config.toml
hidden_size = 320
hidden_act = "swiglu"
norm_eps = 1e-05
rope_fraction = 1.0
parallel_block = false
init = "trunc"
decay_fraction = 0.738
Below are experts of layer 2 (counted from 0) of a mixture-of-experts language model. Rows are named router (the router's row for the expert), gate (a neuron's input weights, with its number), up (a neuron's input weights, with its number), down (a neuron's output weights, with its number) and show model dimensions 0-79. Each number is 500 + 40 x the weight over its row's rms, rounded and kept within 0 to 999. Numbers have three digits each.
Before each expert's rows: "comes before" lists some tokens at least twice as common just after its tokens as in all text; "comes after" lists some tokens at least twice as common just before its tokens as in all text. This comes from a sample of Wikipedia text that the model never trained on. Tokens count by the router's weight.

# expert 2
comes before: " of", " and", " in", " to", " for", " from"
comes after: " the", " a", " The", "'s", " an", "The"
router:619500457422543555471549560476443439458518514511575421565495503495486485471402519498530574490523433489505489551555493558582482490491568515504447526466526516462502528510520511516533464484449493493455506454482498541502444494462444482512515458
gate84:482491538558430470537463524533416521433496480555488409499470566529497532530455536504421476439500407438470524499469482545500503455502505452555571540546471568512451515505555469517518564520453527482516584515514553523537467519491495481540470488
up84:426496449495448470555476452530468488492456437487512503463507521534560504528490477499527445517516477510470465409545533528465454506473539472486531537499527561511488527463536486533518494550538518553544576482485474454557485478475482571533477470
down84:565510541547570540511503517506537457547483517462520581495579430507513453538550485429482568474554423449549489495414528521462488500523498482513514564485493447466436477518523523453452527504493521506460520569535505489544536450488477504576522509
gate85:545469603453486495498463498544476563536544497527544503476473504446456487510484560573568476509580531438497513491539536592515472480515578520594536500531496503506461470460486462561523511482526500555526515565521451480507541472515394465497491416
up85:568530536539597495473492517512539486440454530452515496534511484528497511487500473480464511475530474486515496552544466458532434483509490480445545514479608504552536475587446536475603491482505427448422487413534581437431493528507497522535516539
down85:480553478507461559518528464460528521506523538496535466530520555449570492436596417414499461556423534489527436483536522531540511544482527534437481442478529532587492545565508506536469552507485447527519483467504543485442469561471503596480574507
gate86:492455570519490567432478472472525517506513528526540436515508523473454464483495522552551469554511532520473486487537586582535523514485507470546503477531470467504512496513522540494403504492564495472545504519497454460494485521493429489503500599
up86:456482560559539505503500503429485495487537550557509435498537564484486472553479532509490536451447505528462528485467505615556496523449538522491517526558481441495543509482516522578428548497579500502472442507487579471507540558481501507425483579
down86:487531431512467617469492528495478498503448526474540480553502460483509515515525480522477453556553450534457434564539467517504523462589516498546564538594503404553468454486499502511457593551508509468565483493565445491493495478585458530533469486
gate87:531573592554474482551440479497518494533527548536544465409497512470465526509492503440517569444550557538503503500478490555533442426497590512525460509500460562452489473483501480488512433427458425469544549434539545451479447534491478480513526533
up87:473499478490475511509528562510513514550525516556466479511484516510497516531484514416580605443546392477484491472470492513564499547454570520486488472513474576477422485441456479554502470457507443537539565457487487469472468500510452561493463462
down87:515480465444549517468506518500564591452529514475505569531441498488437470425454494531481526526593531544461452509472459527539529477532455494466489558517513517539545489513455517459542425447476547445429454549510428462516523514488556568494507501
gate88:510514536497525473504500562436459459451515462512550424541503534434529531488517495502460480448474483468487454450529528511528541492529532436445442572523537540504495486490440478530519531529516498501448467483446487550513443521548558544527511498
up88:496520567482488505583542462484505514517454390520607476539564504425493573466490478541498500466436502462454477450517513513550600489497527474475508565507524503520537523526490527484520535516466432501491485506528453585520458508568571517509494465
down88:496540472546456494476507520480446477482514517461475433553477587483504486494553529473495588484459519497483471519501517438399480438521557503501438505524542477439483526466498468486493539564453472452444504496506389514504479460493500496456537472
gate89:555568525493475516533581538512553540488454477454482432439500484540497506577521573568537502461500456418540504514543454459483489474503437503557580547503495495470456478497512565592442509496498473497409447456517527509508493522534481476522538418
up89:567484508518508494497427500507527571475487495497505526436422542485546415555529515458457519448537477537449533497488474454525558513445522464528435521487488485424499535509540530524494560504517415422503496515477504520507489535540476504520518586
down89:446556455479513512470498490474456441500529531491450546508594488496522543528482482543541508553538481471509465499483570489435328488529510507527494503534471541470551489521485494455512425499604475502487488513563477489548496492532518456473486492

# expert 7
comes before: "\n", " ", ":", " 0", " 1", " 2"
comes after: "\n", " ", ")", " 0", "%", " 1"
router:435563489483460453488493503454414469566386530544498554565525504457545572493534462490458484506535524485589533531498513483502484515526513497433484495594550456471491517498517539532482438536536470528576518501542511478478482478463522435505468486
gate0:461595479494531455426522432466438456476522454505435515514513458538456537535462526476559517501537559521441508495531456476536498498553458432489556540513534547466518538543517481532549534503470548514464525494486512479530480455533465455440467462
up0:510484459478539494497472442544529481460441496477528512501468536449440441516526573546552493508534523523512465471614462471580464494524480506567480509536540478500513580545519530496506419497525578565503490481535475475476494540474435457559507500
down0:514497573454494539432488473529527558439545568471492483489496509481575469431472467490526452461535501493466530469486526481484517543476475479517471511497525459438553508504577565497471580463456499500491492485421466540476519491582567483438479528
gate1:442494508485481429529446479518498490495460505547486411507559444503500483544438513484495546470541486422524494574523470533535493432465538467501544550551506473500460537510519533528512458513547525539489501513522503448550526477482421495553528508
up1:590483531421529475498537506490542439498402429542432462512501486516535475533526577472481485412548540534546457543526488518480498549511466514527523499492552464602510550470568496471441549504429468551478510513554452417519431560445479454521451581
down1:522500444481503509503503511488497474489490430491467547521526435509494471503505538491504532490623534444515427473515443445467533484485507478430446539563486572469489513488477566582518460442490585549548534520432471431577493525478478447494438453
gate2:514511535449482519397517489501520490525439521465566485537481498475502499504525478496523449551533561474471472512497497434595524455457569602485522522551506422468508444579559507519504483549518488448482474445457533535486502496536494479548529556
up2:497546518498494529499483528518449517497587540516535557554441499451511516523501571452512611454480500504468499566580421455558471487499512510474484492479503520497510452496476476472502514573546482424528556453478526521543519550561489521518518519
down2:502509479481579467556528459494453487519474447492529531540550458515557454472383476501531528522547509473434441522508507475453505435543438514523483554468476486544484542496492460441524557532515456600494466521535543406515480465455504496518498441
gate3:501526497511526544460489509519502537568465459529518460503549534550467457509529534534478505516523478499562563506487537501463485484534506442507484576473496515458607522471368441510515465454511496455523514520518468497389528579477510566510480462
up3:463455502531503486436508542549512453478532457522501585547473496477444480452518533441437539497550549482510502478458499536576469504446491443535401531475542434534509537512473561490528578452455538444489490512456503531502517500506531524540511455
down3:663462512498458508459578508464468485479525516486430440484518482423524487529509485521490503499451574486527515502508587519491574494535518557494559470517492499498462484536571537435462544452497591592474510486558471487546486486526524505491534490
gate4:459580409465499378470510514520512554510471572520559557487414469476508468527478441518511508459477520522581461427491576429534528475509492508511511436462472479472509556501546582516533508500527510528513568536554595482452457509483457464420551494
up4:545481552493485538458514516467542547476506557446425457506513474509506548460551466496450496568519508457466499488531437578494494470443465489504495577540564515478458489558484390553524438492419531454555487536473448450488473509477543522541456453
down4:508527429517516425470518532532383504487467488498485563532503526543522471543486472533453508472466511480585481440564464549520530488482464460515476577480529458493471458463510506575552457476502533488495548486491483518566533497552518508418541485
gate5:464518554536507491568540493564459453480482493550453420557439448477537488504548535414472472499536449565545496499443520565506573453530532488489567521523519518478510508467527531447506485542507518512579460506515459493492479559477503545512453497
up5:517477498541511414504502480542436511494537443452438548518529468541528463481520459516503514461504479488556495519486551543526482475503435526479510528486467520452450503517500500589519456475515494491560452469486460534503442459541476526545571501
down5:582455544499555512504492451534472536377582510515506498531493469501506453489545504497450505448551568504473550499460481526488515546472502531459494419513487427397479547529512490468490555440413524542439491501493481460478563466451562470516489513

# expert 0
comes before: "-", "|", "\n", "==", "The", "==="
comes after: "\n", " |", ".", ")", "==", " ="
router:466441483455550562448515504524525493532457575444558430512489503486571436432563464526541504516560449475511564502553488525561508456466474448438562516557481504420511510472538466479522492513511535519478476502495523469496504482502501492486564498
gate0:496464492488506511441513537509578442534476517524454506565441491431457556480524401549494477549508400482540523492491511496419563492548486445483508551581487489505547526503518520478511514472424595502478492519514514517536491507515453472556502476
up0:495525474588499407536468515500550509472443490592494500532480511397530527470531523548496489542546531605516554498518516536454584502535528504498477446533501421515507475537465511531545528471475572597501524460454538494476571434489549513481479452
down0:480442441472388463511503516532576520478495491533491535514430515486449526435567522524508476513489440466500609571480474542480494526496528503466497439518533488425558496432549482571484489510510500499419580478494518527500551501580522515531516497
gate1:528500481456471508529530545529496489541494473508480516525538547422476516459458437512568507514556548559512447576444468447530531525522458462461476486558536484515549543492508579518477463508554464486483548498502484462546569553497477490463509553
up1:547482479514482493474516573502516488509528453449476519554572492467556483480515537535517504500523504519509453507479522477500554559457492444494508537552462483462495548511484484505562565515527506479464536483514464557544524495544450542447465520
down1:563474559587443492550475537471542520481547515524479449530468486505466441444484493513415547569513510351437486487521447465461530551458530459519486544494557523574444496522476473480513418531478514529526497481456507519495511526507541512531526477
gate2:558525555502557527519414467482554475447469449519430465456498522550541493527524495513530460484420519505559531478498515511486597477496493503496597567502519497537552469522484461503538555523513527513467493504465531486543524479454518432541504455
up2:523490430553563504517533564542486502543506471536566572424503422439506507536508502426600589512486419535518464527433483454580523516510413430458518525505513437525478471607493562551485529531428516514542545419421514511459454537420494510494498420
down2:594442514551519448534442469467512566554546529536574465431518525522590519514491474560559400490472522523462501415501503491523567485558484459575530490459475512509464516535558541543513491463453512508446481464422488517491523532464469517512488429
gate3:539428448516509526498598518485516593511455455552514583475498433461452486455467484429599503508524471572474422470479433520522512533473578472451505489506532483466525516495497465488547538509507487510469474450438511433511494473511537534466520552
up3:457566505445440470425448481544489452540526532463532471491524552443513490507476423514465463425510484498508520439520519570530490463494477437504476473529403486492494525493537543551498469504456580499517539499538423444556473472516514485601496554
down3:556500504555493458479520471484500486456524411520553461516525526450565457481480490550611470456447485499451497508506472460518503540485512500439524435413476448530564508541480489512529530528529470496482485545514533505508523398397532481449487442
gate4:504549491463485536462514472466444523505455504552443490486479513535465478523485476535512539503526458511457535431493476523479428360430497614509525535466525506546435472486457497503499531506476521544468498517487528457552438535522434521528502530
up4:501475495506504505478470511517543447577486440484481488479498473489570539553486545440463473516425489510431453470525484549472563592468420542507463541571501463516506499515481459466495480429528488462491566481521456526429495531472482467434488412
down4:526553440471503455507451526543547520488446487496563462533505476517502519432463546527468479526478465577632485504543556491504492486434511518496422458477499444475526541519536525535480478564514562527475529564528484518531535452437501497520535540
gate5:503456578533474504505497440581509467437510500511458474448515522464427547585523493457474547519498520528512507422482527536515499499461435539547531506478426490492552501553461510488455496532570475454523453528483493449565453490501554534588521469
up5:498468510519497486432545513507488521450531577448544511453533521577484465453482481547481448454479525510457482522526440553564415475455511509548444451463473493468490552443499458466479431470480424473545482501477548524444465484526514509534433525
down5:502488465549424551525530449567423442547480466610563554519514504511501472496516480454496474514535462479525487546549446500474440533522456480521472472479529486437522478516477426507506449562512488495580454538527527435538523493478506477485521527

# expert 5
comes before: " |", ".", ")", "–", ";", "%"
comes after: " |", " (", "–", "|", ";", ":"
router:430506475436485509539567527518453521537455512508530547517517496456508467497559455461578493512472391455498480494502527548481548541492501483520434541536475392482507441523506509483507467489469512513549537589511576508478489449475573476527481495
gate0:489446479544469475461497465449508483482538495451535453496521466490449518503472488507517559522517519527526542440546436523522492497480541543569538475515506495515522509505460502459514494525454528468526513441496502504484477527412520492420442483
up0:532515516473534533566419536503505558452477474478476521497474521522514492464519484478476473554445490483472523560506568446445434523497526494472435429481478468473464498480541498537479518538543487523485442518525527495486511565553454461513521531
down0:521554426536517540473492450526478535482505516515518471486593498529438505464506490538477526550596556557520537443448445493477459510472530596478543500550531457511569498451507491492516499482553486476469504485483598565585458485503494529481474524
gate1:527592511532477563570489513562511528547553389475485547493503507465444473591480600448455526416490541477463487522527503547465453550526551525491429514585442549530475498507480516482501558522530524454478546477561498507491450538521483482548508458
up1:555490493549509488452489529461429433435494501491549538460572532461489520448505470443485485455518554480471515497486503499509502496501564514464523571517525593489540504460515520467541487567529473533475477555444529489656554495548498525411526505
down1:438548502478442529441488469563520574544566510466467484508537452455483470473470483517496529424495444448503509548517516549484464526519476480513456474483385414508459474497507474471543475462474588481552544515495429503419504431479488554451463541
gate2:446534482520470498455425524548454550503581536493531534495452447530473522488573513406584440518480506437438478489476525553492495519559551521495525501513460489452568453497493445514593491449495451463508542507381490499488462552542512581517510484
up2:525532494527484515450521496600530526491602534487533493530498495553469524519534513494554421517500448491434470482495497497538527601562522482518479511465528531483522444424561492467524566465470485470495536456482423480503489533496485529522506420
down2:610435498513482521482522466553476566541513507507549487568515497479494490464452458408410562523435575471496491439545548466531456568515485559508577453444591620536554503509514439477536549524447528532418439480476471441497493553539558471479518525
gate3:550518405546561542498528505481540540504519486537460528528482459497470591512501492588492571581496538500494532512558500464531533496512478525488550442510409533427514524496524544435528498407519501513467513563526483494526479434433494517425450493
up3:544483438550503571486484513444501432575507525520524494460504447529528533473584538443457516487489505525530516512396496424521399494504504496433509458536497507485480473449424531467495549550443515503496524484537527560449524536483492500512522503
down3:460473475497480492526502547416530420594449453401548500520501481510528476551469481477493559575480471552501460508499516442500539543515476451460526411513542539577469513481462457583505490504393465537506485558537465509473427493461443424509530535
gate4:526497494534518533496500481524470473437475397481556508564478465502484515527416490535514545506406535493518532562539503457521485455543424479483374541445422539501478512529499576536506536464536539474446497536487556470490441447531549487521439499
up4:580506442450470528511463493498531455510487471489480541502521466485528522467474410467508467504485519484517495470481515466503400500552399490504499540513457538455438513488491515440542463458541440466556533452514505515478458479537556518544540507
down4:518497446522492490454533476515432436451442469442491520502453515477518476473493526443585557495486558512536415466487465464504591483530478480515556518468478550450501509514539567458556504498438530490527481437484469543492534557474510538534503418
gate5:474527477463497544534506475495522506486457543559527527541469438499518483570513512541573478530511447528438498486454547523498565512496442527490516527519479535491463486491495490529495565446465476458476530438491464558488443522477530467504472487
up5:458536519456511528512521555471487523562459530509573544454521570499472498460535489485563453492635495495484452518463546443496540538488501523482527502511561465493515453468514480510491469516480474409507533490513524541489477473484508495481499472
down5:370520465538508452505485529507425465486480486470490533400502417565484483526539500567477539480470458499478508501506466549510440546500565498501470476483465504499536551549452493564518518525520517477523476511530453431489534527494495555514553494